From a checkpoint of a small mixture-of-experts model trained on Wikipedia.
Experts: 128 experts in each of 11 layers, 32 SwiGLU neurons an expert, 8 picks a token, a softmax router.
Training: a variant of Adam for the experts, 320M tokens, 9998 steps.
Below are experts of layer 5 (counted from 0) of a mixture-of-experts language model. Rows are named router (the router's row for the expert), gate (a neuron's input weights, with its number), up (a neuron's input weights, with its number) and show model dimensions 192-383. Each number is 50 + 10 x the weight over its row's rms, rounded and kept within 0 to 99.
After each expert's rows: "gets" lists some tokens that make up at least twice as much of what it gets as of all text; "comes after" lists some tokens at least twice as common just before its tokens as in all text. This comes from a sample of Wikipedia text that the model never trained on. Tokens count by the router's weight.

# expert 124
router:41 41 45 55 54 52 65 44 53 48 44 34 46 46 45 26 32 43 43 47 33 52 49 65 65 45 39 59 54 55 44 36 47 32 61 38 49 47 50 61 62 57 42 47 46 56 54 41 60 49 42 55 60 51 76 57 55 58 44 70 64 39 52 39 82 55 51 47 43 53 72 50 66 69 48 55 48 50 61 44 46 63 41 64 61 40 47 56 41 53 51 43 54 47 33 42 43 55 45 40 51 46 58 59 55 60 46 64 51 44 45 52 46 40 50 39 45 44 37 65 40 59 54 37 52 48 40 45 62 44 35 52 52 55 54 55 60 53 61 53 37 52 44 54 58 49 52 49 37 24 49 45 43 48 53 49 44 31 33 75 34 42 43 55 41 46 35 22 30 53 57 47 50 45 46 39 49 56 42 62 56 36 61 55 52 49 31 54 50 56 48 41
gate0:40 57 32 60 27 49 54 55 65 52 46 39 42 64 49 49 63 52 55 58 42 58 48 29 50 38 67 55 52 50 53 52 62 57 67 27 39 60 41 57 29 57 60 59 54 33 41 36 54 43 52 43 60 48 58 49 58 51 33 56 71 62 35 50 49 46 56 36 45 44 64 30 51 51 57 53 60 55 46 58 60 58 38 42 65 50 70 55 52 46 49 39 65 52 26 41 26 39 58 40 54 47 42 50 38 59 50 65 60 36 42 48 40 29 37 28 55 48 47 65 31 49 61 51 58 59 53 47 55 52 45 63 53 49 31 60 49 57 40 53 66 48 52 52 55 34 56 52 41 43 41 52 52 33 38 31 43 52 44 51 51 42 56 70 68 27 57 49 42 44 34 28 41 61 62 47 46 40 70 50 43 42 59 57 55 31 54 57 46 46 27 57
up0:56 56 51 60 29 38 47 42 41 43 50 56 61 52 44 53 44 66 50 64 47 40 51 47 52 33 53 58 65 53 34 67 55 24 44 52 50 46 46 52 37 56 45 53 39 61 34 59 43 47 47 46 36 43 55 55 53 54 46 42 57 64 16 60 38 56 54 41 45 42 60 45 65 45 60 57 40 58 51 68 52 64 42 34 58 41 66 41 41 45 42 49 45 50 55 35 51 24 48 48 40 71 47 36 44 60 41 36 77 80 59 57 44 52 58 56 61 20 54 45 58 39 65 52 48 62 46 55 49 46 44 37 43 48 45 48 45 60 64 46 59 65 45 57 53 39 41 50 57 58 39 40 48 32 49 38 37 51 55 47 65 55 66 62 67 57 65 43 46 62 56 46 50 49 54 51 52 43 51 55 56 52 55 59 38 33 39 48 60 38 41 59
gets: " that", " the", " a", " which", " \"", " this"
comes after: " to", " on", " of", " at", " by", " from"

# expert 113
router:48 34 50 62 45 44 44 51 39 47 61 60 57 51 55 37 46 43 50 42 68 46 48 54 53 47 53 43 56 39 52 51 74 67 65 48 57 41 42 71 58 59 42 54 31 32 52 50 59 66 57 48 54 54 41 50 50 52 60 46 48 42 53 48 53 52 48 39 62 52 39 41 43 59 56 42 59 37 53 41 43 50 42 46 58 42 38 62 61 35 61 54 48 53 56 41 68 47 61 45 40 43 46 62 63 27 32 49 59 51 36 61 51 55 37 60 52 48 53 40 21 65 57 43 55 75 68 52 49 68 47 54 53 59 49 52 55 35 51 57 67 41 56 43 51 38 49 65 38 46 50 66 64 41 57 76 40 33 47 44 51 44 46 46 38 47 54 53 68 53 75 54 38 51 58 53 44 41 69 40 49 41 52 48 59 38 43 54 53 50 50 46
gate0:43 55 45 48 60 53 45 46 41 38 52 57 51 48 55 57 33 53 35 54 41 69 58 68 42 36 61 49 62 47 70 56 59 55 53 32 54 44 49 41 69 50 37 37 62 42 55 46 50 59 48 54 65 39 57 52 57 57 42 64 41 50 63 48 49 46 64 47 57 47 47 60 48 69 43 55 23 36 60 43 46 60 51 47 44 31 39 43 55 52 59 61 61 56 54 49 56 41 41 50 51 59 54 54 42 46 50 65 46 54 43 49 49 63 57 47 36 50 49 56 53 62 46 46 55 48 51 37 33 64 47 64 79 48 41 49 45 36 46 39 39 58 49 35 42 37 62 54 36 57 52 50 42 36 45 59 58 64 43 51 43 57 69 54 29 35 47 56 60 66 52 51 49 59 50 57 48 59 37 66 33 51 36 49 48 47 51 55 55 57 52 66
up0:49 52 52 50 59 48 30 45 46 46 61 67 45 54 69 61 51 54 46 60 43 65 65 66 42 43 49 45 49 49 52 42 53 59 65 52 44 49 61 47 45 43 31 55 48 60 55 41 45 58 69 59 48 50 44 45 34 42 47 59 55 48 42 42 62 42 55 52 64 50 41 64 61 47 52 49 38 37 65 42 32 51 49 52 47 42 33 52 71 64 51 63 55 64 47 55 56 57 55 32 49 49 57 50 42 48 50 64 52 61 32 53 64 72 60 53 56 47 52 49 55 52 35 46 44 50 54 50 39 60 56 67 64 47 45 63 40 51 51 41 44 57 59 38 43 27 36 43 31 42 57 49 36 33 51 52 57 55 43 50 57 47 62 54 61 41 45 67 63 56 57 43 43 49 53 38 42 53 63 46 44 45 40 39 51 33 45 38 50 51 63 45
gets: "–", ",", "/", "-", " |", "."
comes after: "0", "5", "6", "1", "7", "8"

# expert 54
router:47 31 55 54 41 48 45 62 27 72 56 53 55 36 38 28 63 46 50 36 76 48 46 52 42 37 58 46 62 28 40 59 66 58 47 57 53 41 47 58 59 63 46 44 35 46 40 40 46 66 43 38 53 55 52 53 48 45 45 47 54 50 58 53 53 51 43 31 67 46 45 39 39 55 42 42 49 34 61 47 59 52 55 58 55 42 29 58 53 56 63 52 50 48 64 31 70 50 59 41 25 59 51 48 46 37 38 58 49 56 45 58 38 59 47 50 57 54 38 45 27 48 59 28 63 72 67 56 39 60 43 71 54 46 58 55 52 34 50 59 49 34 53 43 46 55 55 61 47 31 41 60 48 50 40 64 39 32 48 53 56 51 46 55 42 43 55 54 64 44 70 44 45 45 54 49 46 52 81 55 32 55 52 58 62 31 52 47 50 39 42 52
gate0:39 43 31 60 39 66 55 47 47 34 40 55 49 53 56 42 49 55 67 51 53 52 72 68 42 65 51 72 30 48 39 57 06 38 63 49 69 78 56 74 60 64 51 50 54 45 47 60 58 53 29 57 41 55 45 46 38 48 59 69 48 43 40 34 55 60 53 36 40 49 50 63 54 61 38 66 59 46 43 61 49 61 46 66 53 54 70 60 48 48 39 58 66 41 61 52 47 48 66 54 54 51 42 48 55 52 38 39 71 53 69 55 33 48 66 57 45 43 54 66 37 43 49 35 34 57 39 53 37 55 34 45 46 42 54 40 55 61 60 42 36 66 51 61 54 64 46 46 47 65 21 46 55 59 39 61 45 45 35 51 55 37 38 60 53 48 38 33 53 43 44 62 53 42 58 40 46 42 48 51 55 46 37 39 44 48 35 58 33 52 44 22
up0:35 50 41 61 42 54 56 46 49 46 43 41 43 66 48 44 55 37 38 34 56 59 61 56 58 55 70 67 32 50 57 57 45 47 32 54 40 39 38 74 43 44 62 48 44 48 58 56 36 37 64 39 52 48 36 41 47 44 71 55 34 46 53 46 46 33 36 57 53 46 60 50 37 57 51 54 59 46 44 44 56 60 51 56 57 42 60 33 56 56 74 42 49 31 35 50 43 41 54 35 40 38 34 52 47 47 50 32 51 69 70 48 34 39 43 47 57 50 45 66 47 65 50 66 51 55 56 50 60 52 50 42 33 41 64 37 59 45 49 39 47 43 62 60 38 66 66 39 39 47 33 22 68 59 50 49 38 64 67 58 61 52 43 59 45 49 54 49 44 39 52 57 45 66 66 46 45 52 34 49 54 69 55 52 58 41 53 44 44 45 65 59
gets: " |", "th", " m", " km", ";", " ft"
comes after: "5", "0", "6", " 0", " 1", " 3"

# expert 127
router:43 41 43 45 50 51 61 61 53 45 35 42 37 44 45 45 52 46 38 63 61 37 67 41 64 58 33 54 58 48 51 65 46 56 58 46 52 36 44 37 67 62 38 43 51 49 39 50 58 46 32 31 67 52 49 42 48 57 59 44 57 27 60 27 64 48 40 46 40 29 35 53 63 67 40 71 58 40 58 51 57 39 44 45 68 42 52 50 44 53 33 48 50 42 49 45 52 52 54 41 47 58 56 60 66 50 54 70 55 38 47 51 47 41 39 40 50 42 44 47 55 62 66 41 53 63 53 44 59 41 44 49 59 61 40 44 69 59 59 67 70 50 41 57 53 68 52 66 48 54 57 57 49 31 28 55 51 40 38 71 50 46 46 40 56 51 43 45 49 72 46 41 42 47 41 56 47 52 50 45 53 38 46 43 51 58 41 48 55 65 48 45
gate0:45 37 74 43 49 46 35 50 24 54 57 54 54 43 54 52 36 48 44 45 66 37 48 40 45 45 46 36 69 51 66 45 61 49 40 50 55 43 52 58 51 57 54 33 47 27 41 26 43 43 57 35 42 49 43 49 43 45 41 47 65 42 54 52 47 54 39 53 59 59 62 46 68 44 58 44 67 50 44 33 45 55 61 59 58 37 45 62 45 38 55 46 45 64 61 58 58 65 63 47 43 46 53 38 54 51 40 56 64 58 31 51 40 60 30 55 55 42 46 38 45 55 51 43 55 45 67 71 42 60 46 49 43 59 69 45 55 54 38 67 55 43 40 47 54 46 58 65 35 42 58 77 62 52 41 34 52 35 41 45 38 44 47 44 57 23 53 56 51 49 60 44 56 42 41 53 44 48 61 67 65 55 25 59 46 28 54 49 60 70 44 72
up0:35 35 52 51 48 45 37 49 29 33 61 50 51 32 50 53 49 51 12 45 61 40 64 39 48 31 57 43 46 58 65 61 72 40 49 46 66 53 50 49 52 52 28 41 41 31 55 45 45 45 57 52 62 54 48 49 42 51 58 39 57 39 56 44 50 41 34 42 50 43 48 48 56 50 60 41 59 38 43 20 51 41 46 44 51 43 49 46 35 38 67 38 41 55 52 46 60 48 56 46 44 61 64 53 47 41 42 59 62 58 35 57 38 67 41 39 49 54 39 47 40 65 60 30 54 62 64 55 39 45 53 47 51 47 50 38 54 60 48 67 65 47 40 58 57 36 60 68 41 53 49 71 59 51 51 47 54 46 46 45 56 66 79 35 63 33 53 71 53 49 56 41 49 44 54 57 51 59 55 40 49 75 33 50 48 28 39 60 58 59 34 69
gets: " the", ",", " |", " its", "|", ";"
comes after: " from", "  ", " |", " for", " of", " to"

# expert 33
router:50 54 59 55 37 48 31 56 46 51 49 58 54 41 57 53 51 58 45 54 36 56 59 48 61 66 45 64 60 62 48 60 69 49 31 40 50 63 56 41 65 40 66 55 39 49 62 58 51 40 45 52 48 68 58 50 58 61 60 56 39 36 51 67 45 52 53 57 29 46 49 46 47 51 50 45 44 69 55 24 63 51 47 41 57 44 57 57 54 52 57 57 30 44 40 63 52 34 48 54 51 47 42 67 45 41 34 53 26 41 59 62 68 41 24 49 51 49 48 52 70 57 56 68 41 57 35 46 72 47 52 52 52 32 49 34 54 41 48 49 52 52 50 53 73 70 48 48 76 57 52 51 40 55 40 48 35 50 36 47 54 57 58 51 32 57 56 44 64 46 36 49 33 43 37 52 54 46 45 45 51 58 57 46 47 52 54 53 55 48 62 59
gate0:65 52 62 53 63 55 52 42 47 52 53 44 58 41 69 46 52 48 47 50 50 61 53 63 35 45 64 37 47 49 63 51 62 53 39 63 61 36 50 51 53 51 35 45 62 50 52 49 53 46 56 41 49 42 61 35 50 28 60 55 56 43 48 53 39 41 47 35 60 55 52 28 59 60 68 46 51 55 26 53 50 46 73 52 57 41 37 34 51 38 58 61 51 68 30 36 47 66 57 50 58 58 63 46 56 37 48 48 55 51 53 54 48 65 49 48 57 40 53 53 50 30 63 44 50 46 52 50 36 67 52 48 36 50 41 39 52 53 49 34 45 41 53 41 35 56 44 61 46 35 47 46 84 30 42 38 41 44 34 76 51 51 60 42 44 50 39 52 51 37 45 51 60 52 33 39 47 52 68 59 64 51 55 57 51 52 41 38 36 59 50 34
up0:43 42 43 53 33 60 57 40 45 60 55 54 40 38 27 52 38 62 65 47 63 27 43 57 52 41 42 63 53 37 68 33 46 51 59 49 37 48 60 60 54 47 52 38 29 53 53 47 54 58 67 52 50 39 52 57 50 60 40 51 52 54 45 41 43 52 39 57 57 47 55 66 48 41 36 56 54 50 59 54 47 49 50 49 33 70 53 56 49 46 40 24 59 55 66 52 52 75 46 43 49 47 42 39 47 52 45 49 63 55 50 55 45 50 53 56 56 54 38 37 46 45 53 43 48 58 43 55 53 59 46 65 50 56 59 37 49 44 61 61 50 72 46 59 47 38 51 36 48 53 43 70 40 57 48 45 62 54 63 50 51 59 33 61 57 53 60 57 40 32 45 50 53 37 66 20 56 51 51 45 35 56 36 54 37 63 54 62 51 28 37 51
gets: " of", " for", " in", " the", ":", " from"
comes after: " of", " member", ")", "s", " Minister", " Award"

# expert 69
router:51 39 44 42 59 56 41 43 67 32 66 48 52 40 50 50 37 45 57 38 40 47 55 46 58 56 34 40 66 46 61 53 58 45 46 66 55 57 49 56 53 63 57 50 37 50 75 51 64 58 54 64 54 17 50 71 54 56 58 51 63 33 46 56 40 47 45 52 54 39 59 50 54 42 63 59 60 45 34 33 32 53 49 51 34 60 49 62 56 53 50 65 64 57 37 53 48 49 36 73 64 61 46 54 55 52 59 46 61 56 56 62 56 60 55 41 39 47 59 39 30 66 37 59 41 57 50 36 43 46 53 53 49 57 88 51 30 75 48 35 62 72 45 62 53 46 62 52 44 49 41 52 44 47 53 45 58 50 50 56 50 67 57 45 54 45 43 48 54 36 47 64 44 50 54 48 41 67 40 30 73 61 49 54 30 42 36 62 51 61 39 62
gate0:62 53 39 45 32 46 71 49 47 55 58 60 49 47 33 63 52 47 60 51 55 54 51 63 47 53 63 58 31 52 50 53 52 37 43 52 52 47 46 37 51 25 58 29 62 46 52 63 59 45 42 32 26 59 55 51 71 57 62 58 48 58 48 81 43 51 49 46 47 42 45 58 42 62 49 49 52 59 56 45 49 55 50 57 37 57 50 31 42 62 24 69 43 53 46 49 49 38 50 43 47 39 58 64 51 32 49 51 42 23 58 58 46 75 44 61 56 49 48 53 52 41 47 47 43 53 44 36 50 42 54 68 66 44 46 60 54 49 46 47 47 53 54 47 53 46 50 33 58 69 48 42 55 60 70 50 54 53 57 43 57 56 54 47 51 45 57 46 40 48 40 56 49 26 45 52 64 52 68 59 59 52 33 56 43 58 60 50 40 32 48 49
up0:52 46 51 60 42 47 57 46 44 33 57 70 46 31 62 41 46 60 56 54 50 74 47 57 68 47 41 60 32 51 64 40 54 44 39 68 53 63 41 42 52 56 62 48 56 46 60 56 45 52 65 51 51 42 66 55 55 65 35 67 40 42 50 61 32 49 49 43 32 48 57 45 49 44 53 56 48 62 68 37 46 38 37 54 37 55 41 55 50 56 50 56 46 66 27 52 48 37 35 46 17 32 30 46 56 49 59 51 51 45 66 57 40 61 41 36 64 55 58 39 45 47 35 35 33 68 43 37 49 50 46 81 48 45 66 51 35 45 44 40 54 57 39 41 77 38 56 34 52 39 37 44 48 52 41 65 56 56 56 64 56 55 59 73 46 52 59 50 49 39 53 63 45 52 56 57 52 44 48 48 63 58 55 43 30 49 61 51 57 60 32 57
gets: ".", "\n\n", "\n", ")", " was", "  "
comes after: ".", "=", "\"", ")", " season", "]"

# expert 67
router:33 38 47 39 32 51 65 43 40 47 62 30 36 47 41 41 51 70 44 44 41 49 72 55 81 59 42 51 48 41 55 57 63 51 63 46 50 57 49 40 55 58 62 78 48 49 57 61 42 64 38 38 70 45 67 44 57 74 66 64 65 45 60 49 60 43 53 46 37 47 39 38 53 62 45 51 51 45 64 47 42 27 33 63 47 53 40 69 39 55 52 76 58 40 20 35 54 53 49 38 52 52 68 59 60 36 51 53 41 51 51 62 59 52 45 36 49 48 27 45 49 47 45 43 49 55 61 52 46 42 51 33 62 71 58 58 47 55 53 44 54 73 50 48 49 47 63 44 61 43 45 53 48 55 56 47 48 42 54 62 35 56 43 53 63 42 32 40 59 66 62 52 42 52 52 33 52 37 41 44 60 37 57 45 49 54 50 55 53 53 51 42
gate0:50 69 44 42 47 47 46 53 54 56 45 37 55 52 42 35 39 50 40 41 54 51 41 49 66 34 50 42 63 48 45 42 51 47 53 28 41 54 54 54 41 54 77 39 77 62 41 48 47 45 63 55 49 43 59 42 55 58 57 29 68 58 46 46 59 55 62 45 50 52 41 60 67 27 52 52 40 42 44 67 43 47 53 39 65 38 61 50 39 45 51 48 48 49 42 72 44 57 58 30 56 45 52 52 50 64 57 64 45 35 36 40 30 56 57 41 51 30 49 57 51 78 56 65 51 53 50 56 70 44 45 44 62 65 57 48 46 52 48 61 44 50 55 32 30 45 57 60 47 43 48 47 48 44 49 46 64 50 68 64 46 52 30 45 36 37 63 38 51 51 69 49 48 45 42 38 46 29 54 70 44 53 50 45 67 55 53 47 68 74 62 66
up0:64 34 47 52 60 58 59 46 51 35 51 56 51 46 62 61 57 38 35 46 45 63 58 52 49 56 46 54 42 61 43 58 52 46 54 72 53 47 37 35 64 52 31 65 33 24 60 47 69 54 40 48 58 60 41 55 50 43 51 61 24 39 53 63 60 54 46 39 56 50 62 43 33 65 59 42 67 62 60 44 44 46 26 53 48 56 48 63 60 58 53 55 53 47 45 40 52 53 38 61 53 58 57 58 54 37 54 37 62 64 61 56 77 46 57 50 59 59 63 41 48 28 40 47 47 44 38 42 45 40 61 51 31 52 58 47 52 47 58 45 64 60 38 51 57 51 46 44 59 53 51 47 35 58 38 75 36 41 43 44 51 59 51 51 65 59 52 70 61 45 33 54 48 56 57 68 63 71 44 46 49 38 53 56 45 50 44 57 39 38 49 38
gets: "1", "s", "2", "{", " $", "0"
comes after: "'", "–", "-", " |", " (", "^"

# expert 48
router:64 49 31 45 35 52 51 62 50 57 56 44 58 59 35 41 60 52 47 34 52 42 51 55 57 70 34 55 69 55 50 56 40 52 57 48 55 41 46 58 43 59 43 41 42 57 55 71 59 48 33 47 35 66 58 29 46 43 67 59 64 48 71 48 52 36 55 66 44 52 57 63 49 37 25 49 49 63 43 59 46 39 33 44 50 47 41 50 46 47 46 44 36 41 53 69 57 49 64 47 57 41 68 49 48 39 58 62 50 64 47 53 51 29 55 33 51 39 31 22 66 52 56 48 45 59 54 63 61 38 56 58 48 54 65 52 33 47 58 43 46 64 63 44 66 56 58 42 48 59 61 57 30 43 49 48 56 46 63 56 56 54 44 67 57 46 39 38 55 62 66 51 51 49 55 49 41 57 28 50 53 35 40 51 52 52 49 62 62 50 57 57
gate0:50 38 56 57 58 32 52 59 56 37 56 64 49 16 37 50 55 48 49 60 62 53 39 57 44 46 50 44 39 33 52 44 46 55 59 61 46 47 46 41 65 48 56 41 49 52 55 30 46 55 55 52 52 46 65 53 64 60 51 64 49 66 45 47 63 65 43 26 56 61 55 59 51 55 43 49 68 54 41 34 43 45 67 50 37 62 58 46 43 47 43 59 43 66 60 50 52 52 39 28 50 41 39 46 54 49 42 25 53 59 47 61 59 57 52 61 56 56 62 52 38 40 41 55 46 59 62 43 55 64 39 47 55 50 37 42 60 47 49 31 67 54 56 31 38 23 43 41 49 51 42 42 53 47 49 61 47 54 58 46 34 29 42 50 69 54 50 64 52 45 42 49 60 43 44 20 63 49 51 64 50 73 33 62 62 31 62 53 64 57 62 47
up0:48 34 44 55 65 43 61 53 40 56 54 55 59 32 29 42 35 47 55 56 61 40 45 35 46 56 32 59 47 44 50 47 44 64 56 47 61 45 51 47 58 56 32 31 46 37 43 54 51 64 50 50 34 53 56 51 51 56 45 64 50 37 70 40 52 51 65 47 44 47 59 53 43 46 34 65 43 70 48 57 38 50 54 48 53 46 39 51 40 44 43 57 47 50 38 55 55 64 49 28 29 39 49 60 52 42 49 57 52 54 46 58 57 54 52 34 60 60 50 51 63 45 38 35 50 76 45 70 69 40 42 64 60 64 53 47 39 50 48 34 51 63 49 49 53 51 40 46 47 56 55 58 56 54 55 42 61 44 45 61 40 50 40 42 55 48 40 34 58 62 49 38 51 43 64 35 60 54 38 68 35 39 46 78 64 64 41 53 60 39 53 54
gets: " the", " a", " from", " an", " his", " their"
comes after: " of", " in", " to", " on", " with", " for"

# expert 15
router:66 47 39 51 35 52 55 30 67 29 53 30 51 36 52 51 62 55 44 36 44 45 66 46 48 54 34 54 56 51 33 65 54 54 65 57 58 53 54 55 40 51 40 36 68 42 52 59 53 60 44 56 58 59 48 60 43 43 62 45 64 32 53 33 35 47 45 41 32 49 47 17 41 43 42 57 48 40 54 43 49 64 42 48 64 64 41 67 59 52 47 50 42 42 48 53 56 46 37 50 69 45 52 44 53 74 59 47 42 53 35 51 24 47 63 43 37 45 59 51 42 50 48 41 61 62 55 57 48 40 55 46 43 56 58 49 36 72 45 43 57 52 48 64 68 41 64 65 45 44 49 53 53 56 54 39 65 48 49 70 50 56 45 54 65 28 34 32 61 32 30 56 48 61 50 54 50 55 35 54 65 29 50 56 37 39 40 71 66 57 35 62
gate0:27 57 67 63 64 48 60 47 48 54 47 59 61 46 45 39 62 50 56 42 53 64 45 49 37 63 40 59 47 27 44 65 48 58 44 47 60 43 53 60 43 49 49 46 34 54 49 39 52 56 79 46 51 29 38 45 48 52 49 28 68 58 53 38 42 55 48 53 59 34 53 44 21 32 50 34 50 42 56 39 38 51 45 39 52 48 62 57 41 46 34 50 49 47 36 47 42 58 53 42 60 49 53 62 51 45 62 56 30 46 64 60 45 65 32 48 67 60 44 48 55 66 63 40 39 60 59 56 37 63 66 39 52 66 52 47 69 47 53 51 64 34 54 40 33 53 50 39 42 59 31 45 65 58 52 31 61 34 78 29 48 41 38 55 54 39 40 69 37 50 36 36 57 39 37 52 59 38 51 53 42 52 50 45 61 49 48 52 48 33 52 54
up0:32 51 57 51 54 44 32 56 35 41 45 56 45 44 57 35 60 26 66 43 53 56 35 59 49 48 36 41 54 38 41 44 58 67 44 45 44 51 45 55 48 66 40 52 44 54 35 39 53 46 48 55 63 44 32 38 54 48 60 62 58 65 70 47 43 51 56 54 53 64 54 49 30 45 40 34 58 45 48 42 49 37 32 30 59 44 60 48 39 59 31 43 68 49 43 37 47 44 49 42 49 45 61 57 46 39 67 43 59 65 58 57 49 50 30 36 58 62 68 38 67 58 60 54 50 72 64 67 57 69 64 60 63 44 40 34 56 59 47 54 58 44 47 28 62 49 48 47 41 60 32 49 51 62 43 54 57 45 56 26 53 54 56 46 49 34 48 53 30 62 64 54 43 44 57 64 49 40 53 50 42 53 56 43 57 39 45 38 63 34 67 36
gets: " the", "\n\n", "|", " |", " The", ","
comes after: ".", "\n", ",", " that", "\n\n", " and"

# expert 101
router:43 47 57 66 40 63 55 37 68 54 44 18 65 54 52 38 45 60 54 47 58 59 39 42 61 44 36 49 47 46 40 64 56 47 31 41 49 46 52 63 46 45 36 40 64 29 62 61 46 55 57 63 39 40 43 44 32 52 68 48 50 37 59 37 12 59 49 62 31 44 48 44 56 53 35 68 60 33 46 45 46 50 58 48 63 53 59 53 57 58 46 45 51 41 33 52 55 30 52 43 43 44 48 55 56 61 50 50 47 53 39 37 19 60 60 53 47 53 26 55 54 65 47 48 43 55 65 49 46 37 63 44 63 53 56 50 63 57 43 62 45 55 68 61 58 53 57 61 41 43 37 51 48 59 66 44 61 38 47 77 58 51 47 60 51 50 55 22 50 54 57 36 54 40 53 42 46 39 44 51 60 46 60 40 52 45 19 61 63 56 51 60
gate0:41 54 61 32 43 64 43 39 48 55 48 60 52 50 65 48 68 37 48 40 45 60 48 52 41 66 49 46 46 50 38 45 64 58 40 47 48 67 47 46 59 68 42 71 37 49 41 53 56 55 48 57 62 63 52 44 31 45 42 44 42 53 51 52 37 45 66 42 38 47 41 47 33 44 51 42 55 50 60 42 53 48 48 40 54 61 43 44 64 63 50 55 74 58 49 56 64 47 49 42 55 66 48 55 50 46 40 38 42 40 43 28 65 37 55 64 56 57 40 63 38 53 52 57 50 57 48 55 43 54 54 62 43 37 45 48 38 53 39 56 39 55 53 56 47 49 62 55 44 68 58 40 50 55 42 40 62 35 48 61 55 50 51 47 37 37 27 61 47 55 66 53 65 59 59 41 43 21 43 41 38 52 63 48 48 41 54 59 45 45 46 54
up0:49 67 61 44 48 69 38 35 53 52 55 50 51 48 51 49 76 43 43 30 48 59 57 45 42 72 54 58 49 59 27 47 62 65 45 46 50 70 44 43 51 67 43 68 35 50 39 62 55 51 40 55 66 54 52 58 36 41 42 43 38 46 53 58 32 35 57 32 32 46 41 40 35 40 57 48 55 51 57 41 56 50 55 41 54 64 43 50 53 58 62 53 70 51 50 51 72 46 49 57 52 63 39 44 50 44 35 35 44 43 49 31 59 47 51 61 52 56 37 56 33 55 52 58 54 63 54 66 34 52 55 60 41 48 49 51 36 50 40 49 49 54 53 60 46 39 58 58 42 62 40 43 57 63 42 41 53 33 53 54 56 43 46 46 51 44 31 59 50 55 57 49 63 58 58 54 35 37 40 37 36 53 59 49 54 38 57 57 37 50 40 50
gets: " as", " was", " is", " a", " As", " be"
comes after: ".", " and", " was", " served", " it", "\n\n"

# expert 94
router:41 35 52 57 57 61 59 47 43 46 53 67 52 55 46 39 46 62 45 47 52 49 50 35 60 44 47 44 44 46 59 19 49 65 56 39 53 56 61 57 52 46 45 44 60 50 45 64 46 59 45 49 60 68 57 57 46 53 46 30 67 52 41 50 71 44 53 33 42 49 23 49 74 58 28 46 39 58 54 54 52 40 54 59 53 37 46 44 44 72 40 45 74 44 58 51 61 68 60 42 49 51 67 57 50 60 72 68 37 59 51 53 48 54 66 44 31 44 30 40 56 53 40 55 70 50 31 46 43 51 48 54 48 53 62 49 54 43 51 63 40 52 53 41 43 53 43 49 43 44 66 65 54 49 55 52 85 48 52 54 63 52 33 40 55 48 48 29 57 50 52 52 41 42 32 39 47 41 37 58 44 57 42 71 37 66 65 59 56 65 52 42
gate0:46 33 48 69 51 47 43 47 47 60 61 55 57 50 28 52 44 45 45 46 64 57 51 71 50 30 55 64 45 44 53 55 39 53 68 44 50 62 61 51 60 36 57 42 55 55 72 45 51 50 49 53 41 60 36 39 64 49 38 37 57 54 34 56 56 51 58 53 45 49 38 41 61 57 51 29 44 44 66 67 55 71 38 39 52 63 47 36 36 55 46 59 59 42 49 67 70 60 55 59 39 49 48 47 43 77 55 58 37 45 57 44 43 45 46 49 57 58 52 46 55 44 57 34 39 58 41 40 51 60 58 67 41 64 62 58 40 45 61 46 66 50 48 39 49 40 38 27 63 56 48 50 37 38 63 50 48 53 69 44 77 55 54 51 49 48 47 48 44 39 36 46 40 53 59 54 71 38 50 51 36 46 24 46 30 54 41 61 55 49 57 44
up0:52 46 57 49 53 53 30 43 59 54 55 61 54 55 42 51 47 37 47 57 56 78 69 55 47 53 57 69 47 20 58 57 38 45 59 46 37 56 51 54 47 29 56 39 53 43 72 46 44 41 61 31 45 60 33 46 58 34 43 55 51 33 40 75 51 47 51 50 47 60 44 27 46 37 63 45 50 48 59 59 60 63 46 51 51 50 43 46 48 62 53 56 30 57 46 53 58 45 45 60 47 55 35 67 45 51 40 47 51 62 46 54 48 40 37 41 45 52 53 56 45 35 82 43 46 56 64 44 41 60 48 46 24 51 58 74 33 47 50 42 59 25 51 51 39 32 52 51 46 34 62 63 56 50 47 47 38 57 65 60 60 39 57 52 56 45 56 51 63 44 43 67 46 54 63 74 51 50 42 35 43 59 50 56 31 53 47 39 55 52 56 60
gets: "c", "ce", "  ", "\n\n", "ci", "rove"
comes after: " in", " |", "In", " In", " des", " cons"